Weights of a small mixture-of-experts language model, trained from scratch on English Wikipedia: 10 layers.
Below are experts of layer 5 (counted from 0) of a mixture-of-experts language model. Rows are named router (the router's row for the expert), gate (a neuron's input weights, with its number), up (a neuron's input weights, with its number), down (a neuron's output weights, with its number) and show model dimensions 0-47. Each number is 128 + 24 x the weight over its row's rms, rounded and kept within 0 to 255. Numbers have three digits each.
After each expert's rows: "mostly gets" lists some tokens that are sent to it at least half of the time; "gets" lists some tokens that make up at least twice as much of what it gets as of all text. This comes from a sample of Wikipedia text that the model never trained on. Tokens count by the router's weight.

# expert 40
router:103136115114130126119130163117097110128092113103109133093111140118107140082094112131147163149103096109113133136125137149090112151162170121122122
gate0:103119133126126109120078126126119123131140139156156150108097072114097167140099103151136161110144160146120132122107094130121099190128140142143130
up0:100121113134093142095145176144132118140083087136092131145151108128153143107162174100153095142147133146143144161155113134112069149130138141119153
down0:135115143141101144075096107117170124143168127161139109112128108123110141144137158125132121110113149094130105110165145143111130118149111151130104
gate1:126142119122136110167116148175127113140119141140121151112127117125141120122135120134145129145111184137137122122103124106147167121134133156090136
up1:138154137089147098096096111115121134094128163110175135120114162153116120101133091147128083103069120127123146129138105132107173112081136097134132
down1:110140160143153112125116118107124079130110146107102135154136161153183137160132187163092105154109116110093152188143130160133162156148095150145134
gate2:133178097151138159113115095165078160152096167137103111172117153108134104103106134117120130138126167129141099107112135131115125136100142121118100
up2:123075150098172094147167139105196130096151104130149128075131109113128112146174153106110153114130125171111145164155091113119136156104125126149145
down2:152138067093148103116074119110112154114133116104115115151153141118109152092122123135084088122163111146119130126112168133127114119149138158103135
gate3:093115115169127153142143112167144155114108115116143144130102133136134129093136118154166111046103178142145147156141061109120124146128076126188151
up3:143108102071153148122144155178137138129144105135104106165126141172126122122150145148150106111179141137133124113119118171074109145118151129129100
down3:110130109078183177149105132138124110124125134173092091128140125124075095127176110127134107145118093143117165151153087104146155114120124172136114
gate4:138145149129156092103161129119090112128128136113159101092164122092146181121139130093125062172132145125144117135133151132134146127122136121133154
up4:111173123139111093165146087166085112139113169130102139142122137153134142128125146086122114125118116110122158139134149114100122122173106089091154
down4:093144120112149178128163155140131069136161105156141164139094111129101157086118130097159112128129140105098107182132111114133103130151120149121124
gate5:139149089124165088169157136103162153148107098143129150089117125126108102118131108140118127131118168121138125138113104119125125100156151132116162
up5:075086149118146104110102119122116139107142141123157108144171135084125154100112138118078181111095115148120144164153131156142106133170143109151138
down5:112141145121131160172126113157135105179115110096144163168145168108107105085126137138111086150149141127164109138127086110105125139109186124128122
gate6:169143100150133099108141143102146170152118134109111114131139112138147117152165086147127120098118070153125100155100132123170133119120166120164112
up6:138154116146150083160094106112138147122154104155163140155145132144168129135096170119140148149120110148133146156115132108138157119127053111119132
down6:112124153132135141132144152126163129189096084097073142142126120084119136141123146146134087140113106121116160087130155151149095105151138102143205
gate7:115103153103103122109132157133129116094098112162115121151178127137105119139133120171147114136116138147097138126133145148099136132095130099127086
up7:114184101153156122146109093121138142153147115135105142111145083109159121074144133124127090124112090117154119145096061133133140115179121148108151
down7:115131148107099104135069115091139107146119128133131115151160122112116144119146137116159118143120117183143115123144107130120162085134159150127118
gate8:158112123155132143154097134166133152109094138162134087126121128115102146127146134111158119111151172104137126156098124121148127143146149127133125
up8:110142167120134101156113151101098127119121148123137192140125106083123170086127111111134138120167088115129124176105120148118108122129110140127136
down8:146121172122112121103140109134137127167149166140149117104111156141114122116129122116120083118127139109116185096152101136164159119115130131098088
gate9:107165124131153126106133091149163160115163136144099103129147143151198111102116125134092104095129175187146111130131133114172100106148114142174128
up9:163150130124130091096127170106139121143125150146160139123159125149151143158132097101160152089157135163082106136119090120171147138109091155082130
down9:142082139092106118129116124086118106134183153147108112125118113123103138135102111092166119138068160121107127141136116129126201150145171136123114
mostly gets: " it.", "ing.", " him.", " come", "...", "age."
gets: ".", "s.", "es.", "ing.", " a", " an"

# expert 24
router:164097153090093153152181088154130105115122151122124120081132137138104135129105156185173139139134100093077144073170076118133140135107146125123109
gate0:105130123123147061085136100151163121153114139161155121135090144083068101112091123163109125098122093136152103165137139132132100136117121115147134
up0:073108089106086109122108168110130143103112123087127121127138103156148123081140176121135140155153086116150152157181140130146064122119129116149163
down0:124116147112136087139102160136127141082132159126131109116127124134103111135128126115111077125124157135120103126157130113118160131130134134135124
gate1:134145140101153099137115135100117141159150118116120103137151145153171110127124113109110104172123139132120139097125148102106132133113131118111127
up1:174109084173107119129066123192145120138105111116176155104127098095119154102120126149107111105110151126137149130143123129107128108146106135134119
down1:103113154155144151094144117175105120172156119114134145105114127149128163165125135126142140104119178126147150124130133097087129129123111154121106
gate2:131107123094129189146149104123118155080127156128118074145137149133104102098177135088121130073106163125143102116145139118151154153105124077100135
up2:136139128123134155149131191118098157108092122113146113113105140081136103161150131088144129096114089147105153143121104122134132137124107126099145
down2:098154157087114146103117109094121156131121124084113120136156156109073118135145159208096128151137149133132120130081103117114144128073120189114148
gate3:074111156136152155105143120173107130128104110190119131141132169139097110106120146147133122128110138127101134099143125144115136197093156118094140
up3:169141100110136129143132142212106138141061106140122113158131128122084122128131122124163081141142154129123099146141136145133166096122119119116106
down3:132169141157140118118112120124111097171122164138131103104131089157094116173133098162116145116159100128149103101128113129145137091207149153142121
gate4:102109140135181111108091112112156103155131164177129118065104171121154156147139131161134098138111141105099114172118140124093144112111174065146111
up4:120127106127097161123161130117111116150118173123127104097121087132146104110108123123132107078142119116131153107099108171092129158105145134162120
down4:105142135115145108094161114125158136110090127138187093142116129105119168124120107153125119127131105124151117143146098098091111171143144127141144
gate5:131127115124122096125121127096148123139127107110122148131109116122096154124126075146105159181122105154132089091115120100140155144144136121134143
up5:137126145112131167098122142116150119164138125151115089102172100075111107078115112111126137141122151093074118102133140103150111119165129151157141
down5:122158100116142145120080135132117076138143116120130075120141105132093101125118098131140131150119160124166093170161098132133117107162104117140130
gate6:131110133109121169101169119134102193139101146167110086125108124126134148116102138105087140097171069142105125149097100150139151099102135116110164
up6:147124115114097137116096108094111126095176133115170139142128131134134128144104139127130153122192069127158162119117134133141087095106060132111144
down6:111100167149144122144155095140169163148109161074098132110161107135110130131156127129122114117128123146141154098071112131114146134119096127104134
gate7:122079133108099116078126125124123148102153105157110150155196137146139135142185129165149080137148137163085163105130133139140144089116130090141100
up7:123168115141137157134131133085121112117128095098125166116131155154165174086131125114151134091122127129180118160109090141059089117189151156117159
down7:150123123114148130182071135092140145110086150112174126135150137130102146131084148166114088152116101128116131152136155136163163138142145170149149
gate8:113119135136111142109124125120110144118144101140119086141145124129102146108151114134141104151151147149123182141102094129119108127122177144113099
up8:138115159124129166155116073126118113175148136161147143172145089120106132076173105136092149135108153135152129146118128155122125100126136141134104
down8:113120131112152114096138142116109122156101166138124092132090124140107137092138135116105146137135143136136130151134089094127152160148078153179171
gate9:079149080132116130110075148110134158097181131123111129126130158139152120133078154119090154094131132148139135154133124105173078103168075099159171
up9:129099121162132102127120115129133135104099129132147132099185141178125138101099148140115161117129129112098133155149104136135132079108104107127145
down9:152104149142147146136095127100097146135123135115201102128100123178112139125154127095140144130122093129122186106185120121117112156142099114094075
mostly gets: " prevent", " phot", " hel", "hib", " compos", "tegr"
gets: "al", "un", "ot", "or", "il", "ol"

# expert 62
router:145162122099122128083142155122085141136086134177086135118153177168121123159126127129103125159115131133090125121130166138101107111115155120097120
gate0:171140132127137108123125115145168128115129119145157126065150121134108144174102091135102164073180155128143100109153135141152114108148113129164134
up0:072119138120095154158108125123071140134135157077078115124106099137172118085126131102143138156144126149162133134128166126101124116114098136119145
down0:136156151128123121174157134127099134098078162133130130136142080149085102088134103117088106133182128125108129085100125089117128112119122152082125
gate1:168129137167160103133156133140129104137108105164159121189150106143168106064117143107110085135123118105103105133104127102128109152125150141088092
up1:154120151114153096083099102158125142099128170101132138134099145131141169131144090148149131104118185111120144141146114128131201082118081133131129
down1:128152131147148122124116115112145090143184134151100140102100168099125118163156149131107108082118127128118124131122161082097131115161093097095135
gate2:142120166104124141095112090105109131091137175107095120122120176091123103129140175149109151121118189168124087087153128089164170145103151126171118
up2:130123096123156117119163159131130141140107135151148126092144097154078137116126116102117119097125108121122140176109109122130101123122094093099115
down2:103174127095105136140057126134090158153112154111107128129124127148151114123150136120146128098163141136128127149115155090076101146135133137103160
gate3:113096139149131131135136148143180091104124123154116151128095123153137159117105131129147132157133156106107148128159067130139106175129154154100088
up3:126086125141143130140124152152094081142107132153101122121153124152072131146133123126168145104185122147163140156152120140125127167151075133099114
down3:115180121088138169105115143131161122120129118127076119110107109120123154133158097110125165129185120146121092150141110149164158164166115164132139
gate4:111120144078125143124127113105125093123143123166132137123156162167154119138150113181159085159134141112126141163116095119135149094129129086130144
up4:134091067106098143108136094144141137128159150115107111107067153172144094148116126137119110101148197094141150084123106139122156134127171133116102
down4:110131116122138115080122141108177091148118106119154145133143099143097150095120103118117153108115092140107116114122114082127135134145115134080142
gate5:126142072132086116135104131138193126085108115129125158162115134141134144119143138182175157120117102152112127109096101103107132105135128068116134
up5:125154074144153147045152124145112110130162160150157094124130110126135107110148119101115119085192146113107214180155108140122124124162102102132129
down5:156165125101161160144115127144145121156119090175086185093103128137125158146120104087110129125114139114168111091147135077077143123144115148128114
gate6:125148113126150152069147116126132193137138121146085106112170136084085130087153079065084120128163113124124113111101148108110141124106133134117172
up6:127157070135119166164080144119145141094175103129162161110139133116139109111077136125097148128168115167112151155140123123147117105119102134143112
down6:124127117134124160094118153146121163104095110128091130139165130107144140172126133127154101120132097142122064146152118075126105134118121156125135
gate7:096138096117133154125134115093195117118117085155119120149210125077086141117105137109110132109140112147112154167122130128128116118097124120132097
up7:079137099162124131116120135130091137134139146091135110104154157147117110120144122135182147123138135111182099116137095118126106157180129219126110
down7:116101106099166143133138121133140162102136148135163109095122147077122121153103145111138101125136123174120090135154137178133119105165115119123192
gate8:147103144148094154123142141132167099143124112148092102148120164135118129116120115178176131155125142095116116139091132141110094106152180131129093
up8:168123148075149137128119152091131147126113182140189155155114100127117152123141122108165099118136172148129143180125129119138134101114117116115134
down8:179107121126145107103149109155090090119094143143130129141127132118134091126127124113098118128129165154159172110127158094138118129156082153124111
gate9:070152104128138081124084156150151132117132144132116097101137132153141104160129140159141114098143139169119121160124152115145104152141104146121140
up9:141109132150125132124086147145140155100116160144165140137125130159165113104149092110112126108123126099061058166136115123172164110111111068108147
down9:149128162098126180112123125129114118108124086120142139114141163136162158113096117137154113127133156106139153144134113176097125109126138132100145
mostly gets: " Turnout", " sq", " Swing", " JPL", " km^{2}", " Labour"
gets: "|", " ", " 100", " a", " (0", " an"

# expert 56
router:129149069109086105115142125135147092134114085104104145114111150160116137136111095150166132149144156142146125060101119125076122136139187094109114
gate0:142121101100129077095154099120125128114118144134118097123150135123104092062091121114090114105140082099148133110142109137137121128113079149126155
up0:120126133086107166124093156143123173152151123139140162124120096106148149167125126145153166115160149116134122161154110122122107125101086146131129
down0:126148090103124162101115149134141119118150146128151106080115137098066143124123137182121121130147076141129177091137085117126102144151119100107166
gate1:117111167089145108102143129149124107174114084140142118126157136162184108117120135120092158145094131123163174154113104132140112146134170146107127
up1:126107103140118128101128127130130116136113137120130110121121119155129116105143093151085114108126122113109146161117111143114103081140142119112090
down1:109187149128153109121129134126142103142191093121125113089125137105189160147110148144120093173139114118166104094119150110169139096118127157126138
gate2:110117119122139170107160106108128112142123123129108128125119158106098136123113153172134130136164132123152089067134136155097134173081145085151113
up2:168135089124142133147096168101136113145119100124140123135108125149122109121137108114123126137130107116130181169153163123133078121119075112104142
down2:088174119130118152109090127143097132142134186088100120130154160105117104109155088139159113084093092183166094108131114090120153144146145138125119
gate3:160112123158105116117135106148123146145111074139135124152148128102103125104125162121170123115115138098135110137150118102108117156083139135104148
up3:130133128140123153156145103135104173159083125162116154107135129124069160084145098120170088080153138114183140140178130141089134139134125066114140
down3:110100165144130095133065116093108089082141097115131138141103113140129139149089094128114112123127132116098118142128140114120122115129121127184132
gate4:128124165094139133110114124151130135088101176147145136097156178135143171133130140162131125129142137115113146151115120101174131153128106071135143
up4:136106082099132178139141122143108141145101151125097135110128134118149148161145110136136108089151119099119168108103072126122118176100129083129136
down4:090136153128077139118176091096149109062157143116170140132121085133145151138149143131130160168111107102113137131113113125130129114091124118113126
gate5:126131123118144094100154134101159069152155130145096181145114138147114131183144158122153129125150144115121133106145112131141127119110149123156125
up5:129141099125137134091135102143126144153150140137119121111127094102120130081117108132118117134163093139143170124139110114107113068164128133100127
down5:132147115141124170131108102171145133140119115119096157133111120105126127121112084113072136155154132141127120078154078124092131132129109128166147
gate6:155128124075123104120136131126135142124132120126131132140148158141079118111150114104174136120135046082130094128081123108144106155129177135082127
up6:132166115100086118147056147083131144127147124153153132135107099114122158133175111141160165120111137144124174119121113127166141115106120116149100
down6:102110075151112201118118091164136124194128104151088152096098096116115137115131160136133094122122087104104119138143120162121108125123120095063178
gate7:119128131133107142102141114117170145098115117166120098136154159100111180082127136095142136137147058162139118104142116117124107092146134115147092
up7:119116127106115133143087186110105103168126119137134107111107171137137148116126107136165122117128142179134139158097140156143126117149140161154123
down7:113143131140119174123133106114118163124127132148122124130112093120096162122141171129117103120114109136089130099132103129136103092172140128135158
gate8:167108132110118164141138138132122141117109101131110102155154123165093136110105167117130122132165167145122142144097102130133146111147142115106140
up8:096121127139126143136113086112123163105147125125124139130134118068156123110092120090111105120137096084124120125139187118140113136104105085171134
down8:117115115108073135115107134116111130106100160136157138095133136156133116155141150128127169112109136135105117132130129116090126165155133129151121
gate9:111123114176122075131130155114137131124135165084112112121125087102138092136142170102121133152064143167161095144114108131145110089188092136131103
up9:130155159119153092126106107170135151111097152159152150085112149159127123140142166118145122102138147126062100135171143124174166083083120121104134
down9:145064147102143160153144105135124139103106119129139098124124124170088116109142126124137139153133172128155161125148090143104180141168131133102094
mostly gets: " island", " plant", " village", " across", " coast", "emic"
gets: "ing", " a", " in", ".", "ic", " The"

# expert 43
router:090132113130101066125143090090105101183136098126142117121152134110126123129115147106135125123142068128140138143133094138135125118095108118141151
gate0:161126093115152120125102136169165120126114183122143144174096103123105132106150072106125110111190126106144119150098127120146128071169073145123100
up0:165072163108088120090128133147123150157064159118133170172144115115130153161108131130157101147138153126151144107121119114162114141151133129149149
down0:128112139136131119147106110157168097147112145126115109096136107114171147149109170160089121112144127141124129109106159144125134117144159139152151
gate1:115151114071125137112083139167125128144163092123125120107121118174162064105144132122122138150134162138129141078101113102131124126130161167134137
up1:135139109170098088130123076120118135136133162105144147105143116090113155105113117137126148115116186125097138127137132126085177123137102118157115
down1:126135100149156100125118138146118110168162134145099094133113177095131135122119128158161110097147113149110128153181130137149111173119130150111127
gate2:144130103127111135131129091139122128109098152119134128161110153134080063108103157128126116138128129116106094131162135139107124122100130116091127
up2:132163098181193116158134156139154143129108152132177126121147128126113131189132111079097120085123118093134146186122146094130103127069106123119122
down2:113119114162114070152149076086094182116166118115088113114172139117096179143086158135113131121115087149124130117100130145138121137073112159150135
gate3:117083137130145155170125125149116165112112074125139139120101174121165126119132130147138127124124131113114172124135102153108109179148131115117162
up3:162152143152121135148131163141117111165127099152121146108120140130092125127121109111145141080136118141141135155167174102139107095140138133137105
down3:143153133140137134140120155098110082117115093190151115122150116148165166126170115093091121110108160075128119164131120114183117110116108162156100
gate4:084142112101125089121107101117152144146087166150108101094128125097158192134114178122166105151139181118131148152106143139147158136111163105127105
up4:124150124113136137137136131131154192122132109152142127134098151104170078134137108148127136102142128165122125122128075120118149153111163118166116
down4:109101124108108149132156123145103149131166110098125131127133140105126159112108095084177115083144115163086082136160135080117149102127146105079154
gate5:113148073133106116155159103188129107129133105124125146119093135124122109083157133144145172167116142170126182112127142129077086144156157105118096
up5:118120123115126132085099101166136119134196150146109145145128112108146101140099148113104144124130173096113123108140116120129105107151137143111154
down5:123085085137131133131114130127105084103109135142128146088132150115100107153121129133091127122096119107134133121119139164073154126118097102100090
gate6:150083115147163148093144111138152145117134148141148097118142136104091114152155133120137123089123090128105127146109135135165125144091161138117138
up6:124153096143131109108084134078120092077151104108171149126119113161142082132122118117108169155166159145126101130109111112176128131130106120150156
down6:140112102131153113150131126148107142142121172123149139155117124059116113139122146107135099125100124106131133128137131140138169109126143080182119
gate7:107088121114105141128131099121155131106106123169134091160179142127130143121193098138136110133115106176129104155115120129151174111111133099089107
up7:095155099141157144104122176158129133182122106112150117122155119131133098126089127107150111136123130159128131147134099122122128113146133181145119
down7:056159114126135124123099122118109133121124110130125143156170138110130138145134133129158072145117101162088126135128124074143159116122121124143175
gate8:143098122111118142125110131136121162136111134144105098174140168132067142112149092150155083149160165148114112136101115139166150116173108116104109
up8:137111102101130184165143140133096167138136130109108113103095133128110168069133104133118073114114163114176123127152126129154102116160114101140111
down8:167109134107139138127124133109139122121109133099183160086073112121128148136109170118096172109125154121142097139113109106118146145147145135121176
gate9:112167084139149150134121152145107167113160161138090142132137136114153111123107153165122138163109147129121126177119135133163108097141074157185114
up9:136083083152152136145140130120106147136081110116115121117132170126177121159149110104138110124164114138085081164148108130144116128116132109088124
down9:101096140110153144137119109137084129142103131133138085085106137159096163159110128138178109105122120062117148148126119119093138106066138131138112
mostly gets: "nect", " %", " Jersey", "change", " Virgin", " Aff"
gets: "and", "it", "ate", "or", "est", "al"

# expert 28
router:159131125103114093138116110101145096098153078136126137096133094118141097103169121117136122079079122129179135134126107129145139110108145157138140
gate0:127145139156159133087135098137144144147099147138122163131094114132094127114100122103126197125147137148123119127150141163153113138145135118127111
up0:085092114110120113167138156101167163155147147136147169122153117076141152129138136061146119135110113144102127125097119130161132164120120121104142
down0:150124119130108111151167120138116095119141135132121125091093134120107158097112130130053125126143158165155124162108162121099073124157142135146181
gate1:124099115100146138138116120150126194125165147154142130140126098120171063120115124126133152130133157135073100106085137100137146124123141094095138
up1:144106117147098121136091090136114136133138149143154141129103089108112132072118095139115151139119136111113173126126150124090139111103170111121154
down1:092103118140133174153083110193123093157100109103100120131101140105135147141157150134124135086105118136143133158127121084158140114167149127102140
gate2:168130119165140159092164138118113111136083138102119119107097127150077092090169164145151116131159109128117095096104119145096125156109149121122090
up2:112172096124163131124155157136137140127119129086134099122108123072107142151148129091117160090120126122117139165100109081125107146130111151128123
down2:099110151121087123109121117120078111156148130127089146151089119108123094151118128137150092130145127147110127128131159098115135131120110135171131
gate3:137108107128148159125128123159140120123107091125137115134136150118141106106140121148154110139114102140137154117173123128126119154104147103121120
up3:157104129125121128131129120135121132131099135139153131171101122107094157127134166127169110103158140141127089157151141129130136128181113135116116
down3:122151129122172125149129151133093121109104096103127131140153111154149132136143123079100137131167126074122103163134125074146137133112109119137141
gate4:102141142156144116150108128118127127129130154108164101082104181141128219130064119133130128124134094101128128136125139129135129130121113064109148
up4:117072151133089125102157114121145170144146109146110123101113151156119094154080134137147182076115124089104134139137098164127131141086132097141132
down4:094132125142141126112134150163140123159160140098131144132124132129100166094138145132167191116126126135071136106118102144114112082137102111071136
gate5:117143122130181144158099113126122081107137124131120134088114136134108124118120114119124136095118133149152157085147112137129100127090101088139116
up5:126137131108133133122137121138152163168164153112136149137129144101114151114124120105161140099123167107096153123166116133118091139143083136127145
down5:134133101145165138141085120103121109144074091140116169122099128117084067176104131102123121125117123104133105147126136112125158127140146157123115
gate6:120125071126178102137135152138129210183100106130119153143103132131093126132151134082121123102117074097136070133119146135115093157143101098145167
up6:136141160131097138142119105098120105079164120129157120105149143181144151121117178118135162138123129143154165134123112166116100104118135126137151
down6:094132129142117172092095109102118140154127167155138134073137142093106152114129106121185163097103112131094138156161150152117176151142107105113116
gate7:114119094148102126124122109152140140087140120152100098128115149116145101162163177119136149115135116131109150097075146133137129114113130111142086
up7:105123112159106155146072127107114097145146108140134158088152118136144153100109121132147096132154120110136133145136089130118104127161148140109156
down7:108108127129112132139107102124136177138123083141135129142135131080094116102128104175184099137116127129130146119111105097136141124117129116138104
gate8:117101121107101155137110152120106152172131136147138108152110129131128157106100142130165111108178131159112116154077142098101069130192153143123101
up8:110122119119147132170137116132095127135144138094107134132140118141129098133130117117117099132121163141126139114123121121134110100116118084158127
down8:164126145167136141131155094127099121182112160130126171120178126137100107145124138140107134114144119124113154101103115140080094089142119134140107
gate9:112079081157147133112092166149173139106146140142160099137148123112167134128110159140092142134134169146120092139109144110138138103114125174118115
up9:159074096167123103150105121144171162106145161092157077098123118098138110122110129090160155120185119134080089156143132097174140139131105113118138
down9:162145106070139129132132086112060153124113120117174113157109093155116121131093109111128143112147141073128175125105083157123207126089106110129139
mostly gets: "itte", "ili", "orpor", "amin", "ador", "ci"
gets: "i", "ed", "ic", "us", "r", "is"

# expert 33
router:128085127111106111121141128076132107130138080169133123174150102129157088149106101105154086145149142153093103150147086068179134130123146129142174
gate0:136115058162155100096122092138162135128150168125157146129111138050097114142184117141089103115141133147148078144082128098124169106077089125136122
up0:093121117151082112055158154161128151136100127100128141149138108119098127132148149163055151130113168154132119124129120144134081147107188171168154
down0:144099149145138114152164165135148148147131084123147111160111136129137149128125145143124106120148152137145117144100147141110150113170121125124102
gate1:124137135118136146107129096148130105150126144170099119151142112089137104103116127120102141152150197130113155130145129110129163158147143109139147
up1:104152173119111125142115085134138132111111114121116178152087118144136147105114082116111119112108158098138162135181113142082141107128113120129143
down1:106116146180143104108138132138115095136137118063130150154162131126129130091127143098111114140108157130112164192107143135144133132118128166076115
gate2:138124113153119152160144101103110124089123141105107138113131116114118121114127159143111125135139119148110075120139152139108122181070140111113110
up2:146136111085172143125144162133112106136139136144160150126131117118143079144146107113122146078161129122153162147112145119106105106089103100103129
down2:126158130141097092157182127073121164143145160110143131121136102123164160097150168110134115129135136169100094113113093131116120127120135127154123
gate3:122111159123167126101161130119187146140124117140126146113121130098081137130115129123154133095045119138141154123125114085101089136129074136083104
up3:155126128142121118153126089136118130150096161118138145182114129120109113083155180132181073115117153105124105140144114174114142105121135092075124
down3:140171108127192137093140087131090133127160107169125099141133103133131124166112134104118121160091156125146144147141129161146116119115136139147132
gate4:132140083110126115130134100142118167131127129095154122117099177151165140131138155168129108147124163117118121131119155111097128106150139076126126
up4:128089160121134149116158113127116094146106172143079121120150143099141181124154090130152130088132138105134118128152110153133182157116166120148133
down4:137164107123132109090167187150135121114161071120103150120115143110145173153106090155099169132139137145100094119131102142150119140125088125130117
gate5:142139118112111112154143123166152122177114133148123152124101139123089135139122141171134148128093126114096128040125124096115125111101143137125126
up5:150110132105130116142127105175148095184163127123100169105129097096121134111119166081111149118084152127128134179166105140114100093178109117140148
down5:142139131121137134112154135154116092160089152131101129145120134081115104125156120085115096121108143113150103101119117126146121137133139108143137
gate6:185114096155142132099149172127144194142062142118133122123140143136128127129157122070119111113153130114148110143105076150102129112106136123085124
up6:118154116130136120140118111119140103096136120155152126096114143151131144160115131135094133106178084146110142141106121144126119086129102095103148
down6:145105126181098142115147120137163118111118109121151109085131152108123111072124161115183128125107148153096153137148132109130128146127126132103138
gate7:124129140122109133111115106119141120103119078159115141144179136119123092122185124138111140101124157117136201098168104127150122121124128138171095
up7:098169090154112129152113139155122117147146115147151162148157126123143135118114130098148119124165107193133126134089128156118111122154141141094125
down7:110121098106089097128090134113112122140111136115149120150133123140093133141124154164176129122122131140150171105133138135111183150126123119100125
gate8:144127122142130152169158114152095125119034086130132150115122159127161093114126152124145097133154172120125128130121112141125122101186151108112118
up8:180113125110138143129111171097140169144164109100154153148122119092115111105140079134116125148136113118129162084133151131142143122149134107099158
down8:115113124110183150082110120163139089119093156144097106130137165144113131148143101115125128127138125122151137106131138138140108130108072140139114
gate9:059157128187146123100106136156140121124137186170111136110134119153162124159157134148094171133133128125112124165115127092090090091130124130154131
up9:126118092154140102114100172158173105106076135107110130111136134155168185113128146108124146129150127126085064160104170077144120139115125112121111
down9:129119140084155148147100126135135113127125134167153136136152154161145165127127143140184152126128164118155155160127146151106113142106100153083120
mostly gets: " Lo", " Qual", " La", " Und", " laun", "--"
gets: "a", "un", "ra", "et", "re", "o"

# expert 57
router:149134165111137173113119128091126166097099121125160158175131106159126142101106144088127132146129185178142112118138130159164115126097139175104147
gate0:121130086130126156061139116116131131136129133164092148133117151116140101086180095135149109105173117142137150125078122160129129123157094122162099
up0:061107104125121149088128087118090145150136123111113136113168146105150134133137148124115149155131130158118170132126126161111105119092153097117178
down0:153097128130154164120133104109106112133130198143125142130184111149145132111093132126097187126170145125125119149073152107090097073096116137175100
gate1:095141116112098139133122129149141137142156122143108102162118104130136134116162096140121133125103154159122137128115095079099138126112137173113143
up1:140119154107131143071069133150111147125120138125161164084109124140122105134148069168123126121092139109100145119123129115120128098161115126104123
down1:134082102150133096118109149135079098166164126163123094150119124086164136162098139120126116106097150165105147080155128126138106127126133144112101
gate2:120127156147114173125132113133138101125157134149140114099100153130096046113121180146135123126134089107136111127102158151133107106115147139113130
up2:127113106111141111144173182122131107167115147139156104115134129167146066198141105119164166050149116100125140128150129123130129135102103124115126
down2:114138134115137095142098089131109150134113164107096098119136105123098164163123093131156137092143116142139149102135124160121119169100118145166109
gate3:075146162114165112127125096142146132090059102134124129129107153134110134132119119158139129117110134096140121080198080134124153161115159126101135
up3:146115132122121119154121096148127089120099101151159123154151120108125109114145164080138127115163097134144135137154112166119144130121135090110089
down3:154163153136098125124146128156130152142155142111139152205109115106124112116130147087058106131136123149133160166104108139162117088134105177140096
gate4:142147148118144102060134121146162106077135118142135100111108171125149127130123144154081167113101132094095096109100126117131144094076127119167113
up4:144094093096122175134156109100116141169122145140098145100127130164150123132166124147129113105112151114132146059124076121110131144134145124136140
down4:150104133143125124132154161139107143112177093138142116113096173108123163128134121112157152125075136171109143113115114112129104144127150114122134
gate5:145150131110138116087169142112171123128125129117120135078092161113125153162125100137125197138098123126133135140108148144136116117129088106127111
up5:137151132112120101097117107175129116161176175137099112088147127062128109101128175099165149112066175097140167131156145165115105124143137174106116
down5:127142100115131142136134156127128106169114100131132183138055140167118143114111122110077121125151126129117117130059130098122148130153131114152108
gate6:164113096132162146103175120150114128139072124138091101122163127126118089164151123092168100108190113133149136133091120118117125142097167123111139
up6:129101097139125146086101128103101149086180142150142123115135145157159105120148133117136145166138092166124170123094138096134131115128092124173135
down6:115108129089109124111116069111131100132102143136122099143157127106086135095138177111157143141143146135104160136163103118080144124139146119151109
gate7:099135098119132135065131148127158167094129146130140124155145135112144108126171118109150116131121130122144162126115145113136134128124127124136093
up7:091139093152104136159136084145131136148142105107140146119129147143113158094134146130149145101179120149121097164109112138079105135151142142120169
down7:129117125111105180135123123145150132135135127164140168123170085114098145114144090146173103092125132145089161111142111115141187123084139109135134
gate8:117140121140137137127111154153110122120116161131133097135103172120168137150144154118156133125160144142102098147077098138144103135153173127155033
up8:138123127122176159172115110150144158119171129123139131148138131133123123112142098141115124115115131116139111144138155144156131134090073093078165
down8:121101127135086126126131094116129143111104137085189120103120151094160141099119110147103167078116170177094129106094187077147140146142074136125130
gate9:154112109143140127073114140147160118132124133152113123138130152107138083114109137148131160102120109150085134131121116109165131099148110166166119
up9:157103129179125100118061159128137130127099150133117151104105135073180141086139122091172098103145126114136098134155096109185125128131116113109101
down9:127089209115118164163152143117130125134110124141147127146155102109111113141129125112112090092161130147128159143127164116102120142122118136096120
mostly gets: " Louis", " George", "mas", "evin", "ago", " Lake"
gets: "a", "o", "on", "e", "an", "ia"